{"router_score": "sigmoid", "normalize_top_k": false, "positions": "rope", "rope_theta": 10000.0, "beta1": 0.95, "doc_mask": true, "max_steps": 4416}
Below are experts of layer 8 (counted from 0) of a mixture-of-experts language model. Rows are named router (the router's row for the expert), gate (a neuron's input weights, with its number), up (a neuron's input weights, with its number) and show model dimensions 0-255. Each number is 128 + 24 x the weight over its row's rms, rounded and kept within 0 to 255.
Before each expert's rows: a language model's description of what the expert responds to; "comes after" lists some tokens at least twice as common just before its tokens as in all text. This comes from a sample of Wikipedia text that the model never trained on. Tokens count by the router's weight.

# expert 0
It responds to: Determiners and adjectives. Articles, possessives and modifier adjectives after prepositions in running prose, such as the, his, British, social, local.
comes after: " of", " in", "'", " to", " on", " for"
router [140 134 134 124 154 156 136 127 146 103 110 121 157 132 162 114  99  90 152 130 121 123 125 152 107 119 123 123 131 157 166  65 143 141 142 133 108 136 119 130 159 147  91 139 123 149 111 137  98 142 114 177 146 137 119 136 164 166 113 114 144 117 125 113 129 124 169 113 101  73  98 132 146 113 103 107 102  95 160 106 121 172 142 132 102 165 119  90 161 125 120 121 154  96 167 144 146 122 152 126 146 145  69 132 122 125 162 131 126 125 136 109 144 137 136 123 133  98 138 108 129 118 185 149 103 135 135 131 125 127 114 136 173 177 129 122 126 120 117 139 140 147 114  76 154 109 170 128 131 135  82 119 150  99 102 131  92 148 160 110 135 170 158 102 164 138 126 135 148 135 112 145 143 133 185  95  92 131  93 141 122 140 170  98 191 138 149 148 130  93  98 141 121  99 104 162 173 148  89 156 181 118 151 131 153 157  99 112 110 125 104 114  94 116 124 118 114 134 169  62 129  93 123  78 115 120 146 148 125 116 124 118 115 137  95 103  82 165  88  92 139 123 150 126 146 111 155 120 137 136 132 186 102 147 123 144]
gate0 [105 125  71  93 118 150 158 114 164 160 163  76 170 109 121 148 105 127 159 142 117 129 159 140  73 116 150 157 138 187 163 158 129 107 137 127 132 184 131 118 118 116 143 122 148 167 131  88 149 102 144 115  90 130  96 151 129 138 128 150 125 131 143 130 162 136 140  97 126 127 137 116 126 121 103 102 140 130 107 130 115 118 175 137 119 128 102 128 108 137  89 147 102 147 101 129 133 131 116 124 167 144  69 138 134 107 164 135  76 120 120  98 133  93 110 115  97 151 166 106 182 170 160 120 111 120 112 159 161 110 114 112  78 172 112 129 138 144 112 162  96 185 110 164 108 136 146 119 122 103 158 120 101 123 117 129 101 128 168 120 105 119 175 120 127 139 175 103 136 148 101 110 104  59 124  92 116  93 129 120 125 170 103 122 144 110 148 100 143 132 153 139 153 136 132 140 136  89 138 156 112 163 113 107 129 173 122  92 131 152 128 100 141 154 144 147 142  93 126 104 147  96 134 126 133  91 137 122 148 170 153 167 106 102 142  85 153 135  86  94 165 150 142  98 130 120 113 116 111 133 115 125  97 131  80 147]
up0 [123  95 125 150 155 104 143 107 112 121 134 101 182 115 127 125  92 150 156 143 174 115 175 138 142 132 116 150 149 134 164 130 182 128 118 110 118 128 158 124 160 135 129 167 135 143 105 112 129 165 151 107 137  97 109 143 134 121 172 104 132 112 119 166 119 146  80 148 113 136 108 119 148  97 118 110 105 152 134 125 106 104 149 128 142 143 126 151 106 108 138 136 146 128 175 153 115 113 162 123 140 182  95 120 141  75 174 133 143 115 122 134 109 158  97 142  65  81  92 131 130  98 146 128 132 139 165 131 162 149 137  98 155 164  90 145 177 141 124  89 122 175 108 144 148 110 174 152 116 128 158 113  82 115  65  85 115  91 139 125 154 116 113 169 129 157 145 173  93 139 164  76 160 108 145 131 119  79 189 123 165 150 117 120 144 141 158 106 111 116 126 118 153 158 110 180 172 117 134 109 153 127 122 101  74 147 120 144 166 138 125  97 124 120 149 129 139 141  83 145 168 115 112 139 170 140 149 173 175 155 137 111 141 137 128 119 126 128 136 118 105 152 144  67 151 160 140 134 134 154 138  85 139 113 112 145]
gate1 [141 180  91  95 121 106 102 156 138 128  85 131 118 105 101 127 145  78 143 135 156  69 140 128  83 101 118  90 143 110 139 137 143 104  77 155 125 123 131 146  90 118 133 114 116 121  92 117 107 133 140 125 172 142 152 125 127 154 115 143 120 111 151 120 104  81 113 108 166 121 146 143 126 128  95 114  85 139 121 117 152 107 101 153 136  99 138  80 136 144 169 158  76 147 147 138 160 102  91  98 119 144 141 151 149  89 167 146 129  95 142 142 153 139 143 120 130 141 101 177 151 132 178 109 137 119  81 106 129  74  85 135 114 118 164 125 111 152 145 126 137 157 171 118 111 101 127 115 151 147 117 155 121 153 137 135 139 127 165  79 113 147 182 174 110 116 134  81 126 131 141 127 109 165 136 109 142 105 126 142 155 145 138 115 142  93 116 141 133  92 150 155 128 170 112  98 146 189 113 143 152 143 117 158 137 111 123 159 124  83 144 131 132 159  84 128  95 101 141  86 159 175 119 130 127 116 132 129 136 135 114 101 147 127 129 118 112 124 106 157 151 116 127  87 112 133 131 120 114 109  56 136 108 139  84 123]
up1 [102 114 131 142 144 136 172 162 111 122 134  86 150  89 173 118 134 133 122  97 108 156 123  88 138 163 133 176 130 148 107 128 114  89 106 131 107 121 113  73 141 109 113 114 146 142 132  75 166 134  73 141 106 151  71 135 106 105 133 155 102 137 108 134 184 169 178 123 108 127 145 120  96 120 148 108 140  96 150 100 104 119 170 102 132 151  90 144 128 138 117  78 123 118 115 181 113 181  95 153 142 132 136 110 107 111 113 134 150 149 107  85 113 130 108 129 156 113 130 108 163 123  81 143  97 143 144 169 131 184 171 162  98 166 142 132 156 114  95 122 131 110 142  90 122 168 145 134 126 138 126  95 128 132  88 134 136 120 108 128 144 123  75 117 117 138 126 148 115  97 112 104 124 111 157 136 113 132 149  79 131 126 127 147  99 132 148 118 155 157 131 104  89 113 119 126 124 113 146 132 102 114 112 115  85 168 123 116 125 138 165 103 132  80 140  88 151 139 101 134  99 101 155 146  94 119 130 135 148 118 100 126 133 116  97 121 154 119 152 112 173 137 112 167 107 118 129 152 135 158 178 122 111  97 179 177]
gate2 [137 137  98 111 118 111 176  84 170 146 116 133 125 122 129 147 123 119 124 140 164 123 109  90  78 126  95 131 110 104 154 143 103 120 113 123  82 147 149 130 112 115 115 129 157 134 158 154  83 109 110 122 136 103 132 143 129 131 127 150 130 102 126 114 106 138 147 115 129 159 119 128 141 157  60 146 115  99 133 104 146 109 141 103 104 142 169  60 137 154 141 148 129 122 146 140 150  96 109 112 155 140 141 176  71 153 152 157 163 111 151 166 111 160 179 133 119  74 181 128 135 144 144 138 153 140 125 115 135 115 165 177 136 110 127 149 113 123  88 152 123 144 122 151 126 136 144 101 139  98 135 105 106 160 133 152  96 150 161 145 103 105 177 104 125 118 111 142 109 100  87  94 143  91 122 125 151  97 134 189 124  97 175  95 141  97 150 112 140  86 110 118 141  87 169 150 146 126 142 165 178 144 127 110 108 153 172 165 142 121 102 122 136 139 139 133 133 130 109 127 129 139 143  91 144 114 131 123 103 133 138 145 108 128 139 154 135 151 109 119  94 111 148 130  66  96 135 105  99 143 114 144  89 157 142 133]
up2 [168 141 145 150 144 150 102  93 107  98 153 162 145 106 130 135 101 151 134 140 104 168 138 114 159 152 117 137 140 121 130 130 139 138 153 133 166 108 109 156  95  80 123 151 183 103 101 120 172 188 149 115  70 143 113 142 165 123  81 142 118 116 147 144 114 121 145 153 129 133 161  86 101 101 146 124 132 124 133 117 137 167 115 116 137 140 138 149 141 149 132  78 113 126 101 133 125 113 135  97  88  71 152 135 146 101 118 127 144 113 126  92 145 124 145  92 141 158 149 115 132 145  95 132  72 131 112 134 149 124 106 112 112 133 113 102 127  87 123  61 161 110 126 139 154 111 134 133 106 149 100 189 134 115 152 110 114 106 109  89 159  86 121 126 113 140 130 123 121 126 137 134 104  98 186 132 134 125 116 127 150 109  99 160 105 152 110 139 129 104 143 139  99 159 103 105 133 124 127 143  98 122 102 129 130 118 123 100 102 125 124 138 147  76 174 168 178 126  91 135 155  92 131 128 131 166 149 127 110 101  86 141  97 138 150 146 158  86 177 127 121 137 141 163  84 109 135 144 117 126 126 135 158 107 156 108]
gate3 [130 114 155 143 141 145 147 101 169 108 122 138 115 173  95 167 126 123 164 167 125 129 156 143 121 121  99  82 140 127 130  91 114 144 118 117  88 130 142 158 131 186 137 144  93 122 113 148 149 152 138 105 126 111  98 131  98 159  95 125 123 153 137 142 149 144 127 123 100 136 124 147 152 104 136 111  77 106 140 115 134  79  87 123 126 180 107 121 127 155 169 120 174  96 119 109 106 116 115 142 119 108 163 140 122 128  98 113 157 111  92  84 122 106 128 140 163 131 151  71 186 113 133 105 111  94 124  64 144 133 127 124 151 134 191 152 134 142 103 168 112 140  81 129 132 111 105 115 153 131 123 104 153 112 155 100 147 197 131 144 131 134 134  94 126 161 110  91  97 134  91 126 125 146 143 146 108 115 118 141  89  85 154 101 134  89 120 152 106 158  90 153 158 139 145 108 111  96 134 118 159 100 127 113 110  81 173 121  69 124 102  93  73 133 144  80 117 162 121 111 148 133 141 100 138 128  80 102 143 110 138 153 156  87 133 115 167 127 129 133 146 121 135 116 102 101 132 116 140 134 102  91 109 134 128 131]
up3 [139  77 121 102 170 169 155 108 142 121 119 115 150 140 160 159 141 154 106 169 119 129 161 129 125 137 146  59 134 126 160 129 118 116 138 127 102 129 128 144  94 111 131 120 131  97 171 181 128 124 117 120 127 145 121 106 147 138 125 151 113 116 109 151 125 115 153 148 170 120 161  97 138  90  93 128  87  90 122 128 113 139 139 123 122 170 118  85 182 114 144  99 155 113 117  91 107 113 122  95 143  95 142 157 112 135 110 135 100 122 119 120 131 120 132 113 148 163 140 124 159 112 155 123  92  81 162 108 130 135 154 147 143 141 140 116 103 138 139 142 126 101 138 112  96 153 134  81 168 149  73 118 133 145  79  74 130 135 100  94 119 114 153 123 141 174 115 125 135 120 130 134 147 156 140 122 105 134 140 124 120 116 117 133 159  88 141 141 148 140 117 152 156 107 147 138 117  92 137 109 156 109  79  97 131  90 174  77 131 156 125 157 112 128 147 127 130 158 135 122  99 117 152 102 156 132 145 154 163 149 154 114  99 154 134 105 151 140 134 152 130 107 132  99 123  98 121 138 102 106 117  92 139 157 133 120]

# expert 10
It responds to: Table cell separators. Pipe separators in music, filmography and sports tables, plus song-title words with exclamation or question marks, such as |, Your, Love.
comes after: "\n", "  ", ")", "\"", " \"", " —"
router [135 164 106  88 150 158 107 113 155  96 118 137 140 115 146  69 104 115 156 140 125 178 139  87  97 146 141 111 108  96 133  95 175 176 153 165  86 123 115 132 162 124 125 132 116 137 157 125 132 138 133 147 134 121 140  63 139 113 160 132 145 113 202 122 133 213 149 129 119 108 127 131 142  94 121 130 184 117 151 131 100 131  85 150 137 119 108  96 127  62 170 126 123 142 131 127 124 151 113 136 103 124  92 136 108 150 157 136 117 125 142  93  86 127 144 139 114 123 106 138 163 150 144 134 127 128 103 120  98 129  93 117 139 129 113  88 125 119 122 131 109 171 117 111 132 119 160 119 114 181 127 148 126  70 110 135 140 164 151 121  94 158 146  82 153  79 150 149 132  87 126 166 140 114 184 103 118 127 125 110 119 185 141 125 167 131 152 159 146 108 143 125 173 160 123 132 100 115 103 127 133 155 167 150 125 154 115 135 108  95 107 126 124 119 156 121 100 125 111  87 107 141 141 115 146 144 161 164  69 165 129  96 133 110 165  93  88 154 113 136 146 114 139 102 131 185 134 124 119 146 123 121 102 153 133 142]
gate0 [131 136 111 124 152 137  87 110 151 161 155 121 144 102  74 177 120 135 141 157  90 131 177 113 101 140 105 113 101 112 164 160 147 139 145  85 124 141 121 138 117  90 110 131 126 130 132 149 158 140 189  98 137 114 129  84 121 169 149 155 144 126 152 162 131 166 186 125 151 110 117  92 128 121 160 116 130 134 124 116 148 125 123 178 115 156 134 167 131 103 137 158 161 154 147 122 101 110 114 115 119 101 163 132  83 154 141 121 126 152 158 144  96 125  95 131 120 104 125 165 125 143 127 134 162 125 110 110  92 116 116  99 161 109 123 103 165 109 118 164 131 155  96 124 103  98 117 121 115 153 150 132 128 153 131 108 111 149 112  93  75 114 125 103 146 150 124 151 129  94 169 156 115 111 163 145 137 162 129 172  96 116 175  92 190 106 120 126  84 113 158 159 132 125 104  85 150 135 121  95 110 103  83 148 127 137 124 134 160 148 157 130 134  83 129 154 134 112 141 129  93 130 139 141 103  92  95  82 118 108 126 124 116 108 136 131 104 159 110 166 125 118 114 118 105 170 116 125  90 109 123  82 134 119 131 127]
up0 [124 139 114 167 120 110 111 114 109 147 103 138 100 152 131  89 174 154 111 131 148 122 140 140 162 105 120 117 102  89 116 134 128  86 106 163 144 158 151 124 126 145 179  96 147 135  97  73 140 132  93 145 142 130 141 137 121  94  82 135 162 110 104 151 148  87 142  97 151 139 131 153 131 185 143 164 106 130 124 139 116 134 113 139 136 111 129 127 145 150 112  81 100 154 140  97 128 145 103  95 145 136 128 143 146 155 115 110 122 113 144 145 156 141 109  80 128 151 109 123 156 131 125 154 158 104 147 122 174 100 136 101 111 170 113 104  98  95 146  67 155 107 120 137  87 141 167  96 140 143 147 153 150 121 143 125 132 122 136 142 135 163 126 114 128 130  94 100 118  77 147 111 130 105 137 121 147 106 101 122  85  96 106 128 101 113 109 130 115 148  93 124 105 121  93 116 151 116 140 138 147 146 164 109 136 167 148 108  95 116  89  78 133 113  94 158 118 125 151 142 133 135 160 112 123 115 151 118 143 131 122 162 123 154  87 108 108  78 127 100 121  95 198 102 125  98 170 116 162 129 143  87 100  94 139  93]
gate1 [143 179 149 135 113 137 127 154  98 149 156 103 152  94 122 112 134 106 150 111 114 126  99 146 148 110 163 188  98 112 113 115 151 172 122 160 122 142 113 168 114 145 171 132  98 101 177 155 117 118 146 183 114 129 131 125 157 109 164 119  89 117  84 141  94 122 137 123 133 116 136  90 120 137 144 131 109 142 171 133 110 105 128 126 147 113 124 101 110 136 148 139 178 158 123 126 143 112 138 161  89 146  98 111  91 122 187 105 122 137 145 117 142  79 121 169 162 104 136  93 101 125 138 127 166 136 156 115 137 137 197 121 132 140 144 123 150  65 128 139 148 101 150 140 160 107 111 123 139  99 133 147  97 128 123 104 111 139 110 125 139 102 133 157 152 118 138 165 127  92 150 132 141 127 140 115 154 134 159 146 149 135 136 134 137 138 122 102 127 116 102  99 138 141 149 174 135 150 146 134 131 152 103 124 129 159 145 131  77 133 166 117 147 117 119 118 130 126 143 109 141  89  98 137 127 152 114 102 132 110  91 119 167 146 135 114 177 119 120 154 186 110 131 145 141 161 107 124  75 120 167 134 141 151 117 106]
up1 [129  98 143 143 151 117 118  95 125 141 144 130 127 123 127 100 129 117 165 159 142 153 137 120 140 151  94 158  77  95 164 110 149 188 116 167 128  83 121 108  89 144 141 124 143 103 143 165 103 151 119 160 148 176 106 137 159 178 155 168 111 168 106 112  91 162 137  77 161 136  90 117 168  95 147 102 129 150 118 119 133 116 116 152 135  77 135 177 150 111 152 127 162 179 118 160 141 185 108 172 120 113 143 111  99 144 155 115 147 146 147 179 137 124 116 176 106 121 106 103 108 127 124 105 122 116 157  83 141 154 101 152 115 135 179  86 101 111 127 149 141  96 152 150 144 132 119 131 118 147 132 170 124  98 123 150 144 119 139 141 147 154 103 160 159  85 130 117 147  94 113 121 160 133 177 139 121 153 116 127 166 132 157 149 124 135 152 130 125 132 163 123 157 128 106 186 117 148 141  90  83 171 125 113  94 125 148 153  86  93 172 154 186 167 135 119  97 161 130 116 100 158 114 131 149 121 138 113  96 136 147  94 181 120  88 117 154 145 146 143 153 121 159 146 141 120 142 113 106 154 114 106 138 124 161 126]
gate2 [119 130 124  91  88 147  73 176 115  93 143 115 141 142 107 123 177 146 117  99 140 141 150 107 119 154 134  92 155 136 105 151 142 155 137 103 117 139 120  92 111 116 116 138 145 161 110  96 119 132 128 147 108 121 162 111 106 124 152 130 120  77 129 136 149 136 105 102 192 106 113  97 137 145 146 121 118 117 135 171 155 143 203 111 148 126  73 103 130 129 129 158 141 144 116 155 120  94 147 119 119  95 125 114 140 109 158 150 142 156 111 126 150 155 101 119  88 134 119 118 135 129 140 157 104 152 120 119 138 115 101 139 116 161 184  93 125 104 127 125 114 126 104 162 150 128 113 195 127 127 151 130 125 116 118 173 159 148 138 110 108 113 136 191 133 143 105 144 108 108 122 201 146 152 163 116 103  82 147 140 129 147 121 111  68 119 134  98 150 116 118  91 131 119  96 137 154 110 118 100 157 162 120 169 134 174 141  88 124 101 151 139 148 124 144 112  91 121 108 130 107 115 109 147 135 135 141 154 121 156 118 136 137 118 131 121 165 163 183 177 145 139  76 145 153 161  99  92 109 141  89 128 118 135 116 145]
up2 [124 139  95 164 129  99 143 119 142 143 129  80 114 154 140 130  98 105 130 101  99 147 145 173 144 163 111 180 127  75 145  96 155 111 148 151 126 135  99 117 180  99 132 112 117 171 151 120 159 116 121 122 118  77 144  77 125 124 124 110 159 134 149 119 144 129 126 174 125 127 134 156 103 113  90 143 103 110 149  93 109  98  83 148  87 126 163 128 140 102 174 170 120  90 113 118 151 156 108 184  89 138 163 106 157 124 101 168 115 135 109 101  91 123 113 142 125  90 103 108 130 115 116 138 143 152 132 149 103 120 156 131 111 102 128 118 127 133  97 127 123 120 128 165  64 128 140 132 121 128 157 174 127 146  99  91 116 102 125 132 141 152 128 114 129 118 135 136  92 165 111  98  77 131 112 145 140 139 128 164 148 162 135 160 151 117 110 151 116 104 116 152 130 131 126 170 145 100 112 150 126 159  84 102  91 136 163 140 127 137 134 134 148 114 115 159 166 116 127  83 102 117 157  68 114 114 118 110 106  93 146 147 124 117 120  78  91  94 121 121 105 146 146 132  76 105 148 149 118  73 135 152 143 121 115 155]
gate3 [120 142 130 165 130 142  89  99 146 122 115 159 124 143 101 134 134 117 124 129 140 116  91 124 135 147  99 161 125 139 112 165 163 153  92 221 110 167 118 160 135 107 108 117 101 128 126 123 145 144 107  94 162  78  95 113 164 104 135  81  94 127 152 140 157 110 155 105 134 103 109 135 142 102 121 173 136 117 101 142  87 116  96 147 105 140 128 125 127 114 158 192 131 142 157 156 120 124 118 145 129 156 168 173 103 131 116 139  80 125 128 122 112 108 148 156 160 137 190 133  81 160  84 118 122 165 116 107  65 144 140  67  97 158 132 122 126 123 121 125 121 166 157  92 134 142 133 133 139 125 140 105 109 116  97 154 146 127 165 115 108 103 138 142 157 130 146 122 131  85 140 135  96 125 170 120 159 120 155 130 123 133  95 115 162 120 111 108 153  78 126 117 147 109 129 110 108 130 120 142 136 151 117  95 164  89 103 116 144  92 147 108 120 136 142 136 117 133 178 145 125  99 157  89 174 106 130 127  98 148 151  76 115 109 154 140 100 169 130 114  75 126 147 153 100 129 119  89 143 171 114 104 144 151  86 131]
up3 [129 121 133 119 109 113 153 135 124 126 130 117 128 151 131 120 100  90 111 143 108 143 139 136 140 111 146 117 171 149 120 138  76 152 149  95 164  93 116 114 145 154 121 117 149 173 131 122 131 116 149 122 116 160 159 157 118 105 163 167 151 131 123 151  95 127  89 167 101 134 146  97 110 169 112 120 134 135 154 100 124 144 128 145 141 104 129 128 119 110  92  83 128 147 106 102 114 131 143 112 134 134  81  78 165 143 131 148 161 155 110 125 121 151 118 105 119 123  68 120 137 119 151 129 146 109 143 168 182 128 106 149 181 127 130 143 150 165 136 107 128 108 120 141 120 129 164 103 124 119 164 137 137 127 140 122  90 136  97 117 140 151 144 110 138 137 143 122 104 157 112 134 145 121 108 157 120 106 110 124 149 116 179 110 116 136 131 134 109 188 156 140 108 145 111 127 147 122 178  84 123  88 143 140 133 149 145 156 124 133 130 151 123 129 116 144 130 105 120  85 128 127 129 148  88 128 140 112 168 119 119 154 112 130 135 104 121 103 128 162 171 151 111 118 167 128 114 124 127 100 146 136  92 114 154 110]

# expert 22
It responds to: Infobox field labels. Field names and values in media and taxonomy infoboxes, such as Released, Genre, Label, information, plus opening quotes and dates.
comes after: "-", " |", ":", "–", ";", "Personal"
router [155 132 164 113 118 173 114 155  87 107 157 119 134 137 139 124 105  92 146 140 120 135 129 152 122 112 129 101  95 106 123 108 140 104 120 141 155 126 106 125 142 133 146 156 117 198 159 116 145 140 134 134 150 120 129 118 152 196 124 132 115 142 135 151 126 101 139 167 123 120 135 123 159 116 123 131 152 113 137 104 127 186 157 128 107 111  83 103 149 105 117 132 148 127 131 160 107 157 116 130 130 165  81 111 139 160 143 136 155 147  99 145 148 150 106 125 155 113 108 114 129 140 147 150 155 153 102 113 112 153 110 119 151 138 112 127 128  92 125 156 119 125 113 116 165 144 150  96 144 138  93 134 142  99 104 132 121 167 185 131 120 141 115 106 152 122  92 114 126  99  89 117 134 150 145 102  97 126 110 127 123 138 160 129 147 180 127 173 110 103 117 159 138 152 133 129 132 117  94 144 154 156 131 126 181 116 120 146  93  79  93  80 108 120 138 120 120 114 126  98 111 112 113 105 147 115 129 143 122 144 104 108 110 158 114  67  87 154 147 132 126 123 183 133  73 148 138 140  99 143 159 148 108 118 168  99]
gate5 [133 144 137 126 120 118 112 117 124 139 170  84  96 130 113 124 143 105 137 103 163 123 158 129 122 181 138 133 118 140 121 103  97 170 139 157 122 149  76 153 127 158 150 171 174 131 143 135 131 164 115  80 146 111  85 145 136 135 125 130 122 111 142 123  99 116 127 188 130 140 143 140 142  78 130 103 127 129  96 151 127 152  83 135 145 130 129  98 152  81 128 164 109 132 121 174 139 135 123 133 107 152  87 155 180 138 143 113 124 129 133 151 114 112  81  77 124 136  90 121 152 160 108 143 131 112 138  94 103 161  89 129  80 104 158 173 140 111 118 134  80 111 126 108 117 171 120 135 159 166 143 120 124  81 115 116 120 127 130 135 135 165 136 112 156 155 139 162 130 134 135 106 103 129 158 131 120 112 149 146 140 145 119 124 124 130 131 134 132 120 136 140 134 181 156 163 162 139  92 120 120 111 111 112 136 116 116 131 138 118 143 115 114 155 104 127 125 122 146 122 127 126  94 159 140  99  91 168  77 133 117 133 132 194  98 116 187 119 135 112 129 114 167 128 137  70 121 105 106 163 105 108 142 160 137 157]
up5 [141 120 133 122  71 145 137 117 139 157 126 123 131 152 133 149 119 119 126 150 123 144 133 129 109 141 123 127 151 100 155 133 106 101 130 112 110 135  82 135  95 108 173 119 154 124 132 160 105 149 203 122 109 153 113 138  87 127  80 101 125 146 111 126 118 114 134 162 166 153 132 128 128 143 116 110 163 144  77 144  91  60 136 107 166 150 145 149 156 106 113 137  62  62 142 165 133 129 138 153 157 129  93 120 152 103 114 169 132  84 138 170  60 134 196  79 113 111  98  96 176 146 128  97 166 120  99 116 145 134  95 127 108 105  96  98  96 144 122 137  91 127 116 169 175 148 164 109 128 113  92 116 123 124 113 173  84 153 103 129 117 158  97 135 100 108 144 126 106 121 153 144 103 133 139 133 114 157  87 132 127 113 156 128  99 182 145 122 122  94 155 123 123 102 110 118 108 102 169 105 135 129 113 113 177  80 120 119 180 127 120 136 116 123 151 115  74 144 103 130 131 144 119  83 138 131 131 112 143 124  90 143 108 129 167 106 144 130 102  96 156 108  97 123 133 143 124 107 127 172 170 163 129 110 120  78]
gate6 [149 141  99 125 172 166  85 137 133 143 129 143 135 120 131 101 129 105 143 155 144 139 120  86 151  83 113  88 157 131 123 124 102 107 147 123 165  96 107  71 116 123 174 131 127 161 151 108 131 105 159 130 124 109 143 123 143 115 113 120  81 162 111 133 167 124 120 130 166 144 128 155 132 113 114 181 121 111 123 134 159 161 122 146  85 131 171 147 131  93 111 118 153 151 155 132  99 131 117 168 138 158  92 143 120 134 111 115 137 137 166 124 114 107 116 165 154 107 115 135 105 145  92 137 113 127 130 127 135 153  96 138 109 136 173 140 110 108  76 134 170 151 166 101 124 145 146  87 109 109 143 168 145 140 114 164 151 164 146 108 102 183 118 103 146 134  94 121  91 140  84 163 123 148 129 143 108 110 137  89 138 115 124 132 170 137 148 137 146  79 137 122 169 146 139 160 124 135 164 139 154 143  97 152 149 117  98 130 155 195 115  76 144 137 130 138 156 112 150 117 100 142 129 113 126 128 193 125 119 146 165 143  93 138  86 116 173 119 143 146  81 136  85 144  55 123 119 120 143 140 110 156 135  99  95  88]
up6 [103 112 124 117 121 128 171 131 134 115 135 145 100 142 112 117 137 137 128  86 135  69 139 130 101 125 177  89 102 143 171 125 158 115 113 123 119 170 139 155 128 123 100 193  98 113 135  82 144 162 149 125 129 130 150 161 139 134 101 123 143 106 132 142  86 168 118 130 121 123 167 160 162 153 140  92 127 121 116 107 105 105 141  94 105  90 110  91 119 106 121 146  56 147 122 135 124  73 139 183 134 151 110 144 165 110 121 106  95 145 129 169 135 139  89 124 165 124 123  89 160 123 219  79  83 150 127 149 142 110 133 141 115 118 110 115 111 155 170 114 111 121 106 121 157  99  98  94 109 149 144  97 102 114 128 115 132 125  94 143 136 113 157 124 129 139 130 113 104 147 168 140 140 125 138 156 138 123 145 194 157 142 148 111  81 137 123 107 134 147 104 132  86 132 154 107  91 130 137 133 135 105 132 150 128 173 137  95  99 109 101 148 102 143 101 117  97 169 102 141 140 124 136 109 171 102 106 105 137 152 108 152 152 135 151  98 180 142 155 124 103 112 112 121 147 106 136 138 125 132 154  92 155 158 143 132]
gate7 [116 107 157 101  99 128 118 159  94  71 132 166 149 100  57  84 142  76 141 134 106 131 121 105 121  69 110 106  98 124 125 133 124 132 134 158 162 133 104 126 130  85 133 137 148 152 122 147 133 112 100 144 127 140 112 130 153 149 119 125 137 129 127 101 128 137  91 113 127 135 126 124 142 146 112 103 144 136 182 114 174 139 143 114 134 128 131 113  91 168 136 201 142 145  80 108 126 150 119 174 148 127 111 148 162 148 142 146 122  83 160 104 166 108 160 126 169 133  90 125  96 151 149 138 150 134 105 179  77 140  88 133 187 111 120 106 132 110 102 185 141 147 125 122 121  87 148  63  99 140 126  88 135 107 104 117 154 148 103 140 170 138 124 180 131 105 140 120 103  94  89 126 122 133 120 113 150 113 112 124 107 159 115 113 146 142 129 138 126 106 151 128  94 143 151 142 110  93 109  96 155 136 112 119  95 148 163 163 130 122  95 111 149 122 149 114  99  94 158 102 116 127 140 177 148 104 150 139  98 126 135  81 100 131 150 159 157 154 154  97 151 162 158 157  97 165 111 118 116 101 158 117 121 117 155 169]
up7 [123  94 180  81  92 144 127 147  84  81 188 181 119 131  73  83 116 115 140 148  90 133 148 105 103 121  96 143  95 131 109 127 115 130 139 127 165 100 108 165 152 114 151 155 110 154 120 139 120 116 134 151 147 105 147 118 138 149 104 140 145 133 121 122 174 180 116  92 100 134 179 126 158 152 118 127 140 137 161 123 140 111 149  99 117 159 139 105  90 128 135 191 118 174 107 153 159 135 121 174 176 106  98 152 142 144 131 144 136  95 156 114 138  82 146 115  97 151  84 113 119 158 176 108 142 115  87 168  83 141 122 117 151 108 131 129 133 129  81 164 143 163  98 123 119  96 171  98  91 145 132  75 114 118  76 148 150 132  96 118 127 155 138 154 154 104 154 146 121  87 111 163 123 166 115 111 145 137  72 100  89 123 145 126 100  95 162 108 124 101 170 118 127 115 142 110 136 100 120  94 145 114 104 166 116 130 183 180 119 104 136 114 147 158 136 100 115 137  94 119 103 125 134 169 165 108 140 142  98 141 132 114 150 126 100 150 149 135 177 137 138 138 126 129 103 170  98 121 156 135 131 139  97 149 126 145]
gate8 [102 124 161 113  99 137 138 149 112 133 131 165  83 122 137 110 141 161 120 131  96 166 143 178 124  97 141 126 107 132 135 159 148 154 112 123 122 150 159 141 147 150 158 157 123 129  94 145 116 167 140 148 149 143 116 114 172 122 101 112 134 180 115 118 116 164  90  95 109 112 164 167 125 143 133 131 167 163 120 100 161  93  90 115 150 110 115 141 128 140 158 140 174 141 168 103 110 162 155 129 124 140 141 133 145 121 107 149 114 123 155  97 150 139 174 120 111 102  76  85 131 114 130  94 156 114 135 125 126 125  98  98 114 139 153 139 126 155  98  89 108 149 188  99  72 115 143 111 101  86 134 111  93 115 134 160 142 130 167 145 163 142 162 124 111 115 152 125  78  89 129 142  89 123 144  92 112  94 133 157 148 129 130 145 144 157 120  97 170  84 158  87 157 101 149 113 161 143 132 187 111 178  86 159 141 117 172 151 104 128 117 128 113  70 164 146  87 130 162  89 131 137 131 161 163 176 132 132 124  87 137 125 117 113 118 130 130 109 140 120  99  94 153 147  74  75 102 126 127 125 147 150 143 120 145  89]
up8 [ 94 125 113 160 177 127 113 113 167 137 141  74 126 138 113 123 149 115 136  97 136 101  93  94  91 133 153 106 148 116 101 111  77 157 136 129 132 153 141 139 120 144 161 106 133 100 110 146 107  97  83 129 175 103 151 119  90 118 129 161 149 101 143  88 141 140 197 114 137 128  99 121 172 153  88  86 145  71 141 149 154 140 159 135 125 120 121 105 100 121 146 162  99 118 100 132 132 125  83 133 165 124 124  72 113 125 134 155 129 140 125 186 106 136 124 154 123 111 160 140 117 140 138 164 136 185 151 119 164 140 119 157 101 143  92 135 115 117 122 101 139 126 111 166 154 154 140  94 131 126 128 139 190 141 137 108 150 114  62  96 131 115 121  99 134 127  88 161 156 150 125 145 163 125 136 151 126 154 139 128 115 122 127 121 134 128 128 147  95 165 155 133 159 134 134 111 143 128 120 131 145 206 134 146 135 162 134 134  98 127 129 145 182  94 130  73 126 144 109 140 148 138 109 108 141  99 118 108 115 152 149 144 159 134 155 108 126 151 153 104 129 165 126 105 116 152 113 125  89 155 105 125 163 146 116 140]